config.toml
n_layer = 8
d_model = 768
n_experts = 8
experts_per_token = 1
d_expert = 448
d_shared_expert = 0
activation = "swiglu"
moe_layers = [0, 1, 2, 3, 4, 5, 6, 7]
router_score = "sigmoid"
normalize_top_k = false
routed_scale = 2.0
balance_loss = 0.00151
balance_bias = true
router_logit_norm = 2.0
init_std_router = 0.0164
lr_router = 0.000929
vocab_size = 16384
norm = "rmsnorm"
norm_eps = 1e-06
tie_embeddings = false
optimizer = "muon_variant"
lr = 0.000963
beta1 = 0.95
batch_tokens = 131072
seq_len = 1024
train_tokens = 666700000
steps = 5087
dataset = "wikipedia_en"
Below are experts of layer 5 (counted from 0) of a mixture-of-experts language model. Rows are named router (the router's row for the expert) and show model dimensions 672-767. Each number is 128 + 24 x the weight over its row's rms, rounded and kept within 0 to 255. Numbers have three digits each.
After each expert's rows: "mostly gets" lists some tokens that are sent to it at least half of the time. This comes from a sample of Wikipedia text that the model never trained on.

# expert 1
router:119129092123116093143101114124103104130132121150107112157169099093093117120109122171142147171115115139095076092112124100115130146185121101150141131112094106107101145135081172125114099098146159097122126137116105132141116138144033103124126141158127152056165143134116160143107152146101138116
mostly gets: "Votes ", "European ", "Ros", "Ma", "Candidate ", "America"

# expert 0
router:118137160115117119118133132114233201112122125132030120112128146136120117137179124103126135132122130131119121134128110104131121135160154123111143124128127120106105129128145138129131138146119118126132092114135113127118126142134164121121112154109214151146156131134125095134107116120127140130
mostly gets: "br", "Am", "Ab", "Dis", "he", "Ad"

# expert 5
router:120115122131113143150144100103093093141138146095135107105117125104148147119140128105164117139119138137111094139148146092117148127190107119155119133127163149132094127144088143103146137106142133109098174122129119150149134133102088118140107105139119151160158128115114162119128151122148099104
mostly gets: "President ", "Maria ", "g ", "K ", "Richard ", "mi "

# expert 7
router:155091119158143170129087142126106125130130120129151145123140089121136128124115151119117141086134134117173143144123120128109107130051137137148103124134139118124151133136127087110127140126120126138134152113142135116125137124116143178103180121161120125145050155131129136150132121119135093128
mostly gets: "\n\n", "\". ", ".\" ", "\n ", "\n", "); "

# expert 4
router:097157167141106142158148112107137121115116094144140132140121141136147104116052118172108117148133130139138137109145132136152113120090108145122127103104109123159168152130140089138148152123144131118114110138136099140103110119160187108150118061090101117140121111123140095095108147118120096137
mostly gets: ").", "However", ".\"", "\".", "After ", ";"

# expert 2
router:096151119128141124110127103160137127105135149150110129162167108097155161139127152135153089183113112149104090114113119104104148180211109142153127115137092117124103146116116159126111102139131129115116123114132145128116101125107079112156097084120144117063152103105128155131154121112108162129
mostly gets: "New ", "sub", "non", "Died", "Total", "Personal "

# expert 3
router:152122131129091131122150146156103131144152102101130132148146141115143094136101139155107099144123154094107127098165118158119138123147085106135162122130089146138115155134128143114131121097166124101141125150097151135163097106115060111117115149117082102104141157111125201148132149114138157156
mostly gets: "much ", "often ", "high ", "Mc", "development ", "episodes "

# expert 6
router:125178141137132116127134095113113122148147080158109119149135131136145137117078112172105129104133149151141141132154104139115147074074109153135096128138103119168157100101128083112134141123186105122142099117096126133138121065121143120108096104090100100097072145129147067147145149107153102103
mostly gets: "On ", "}{", "−", "near ", "== ", "along "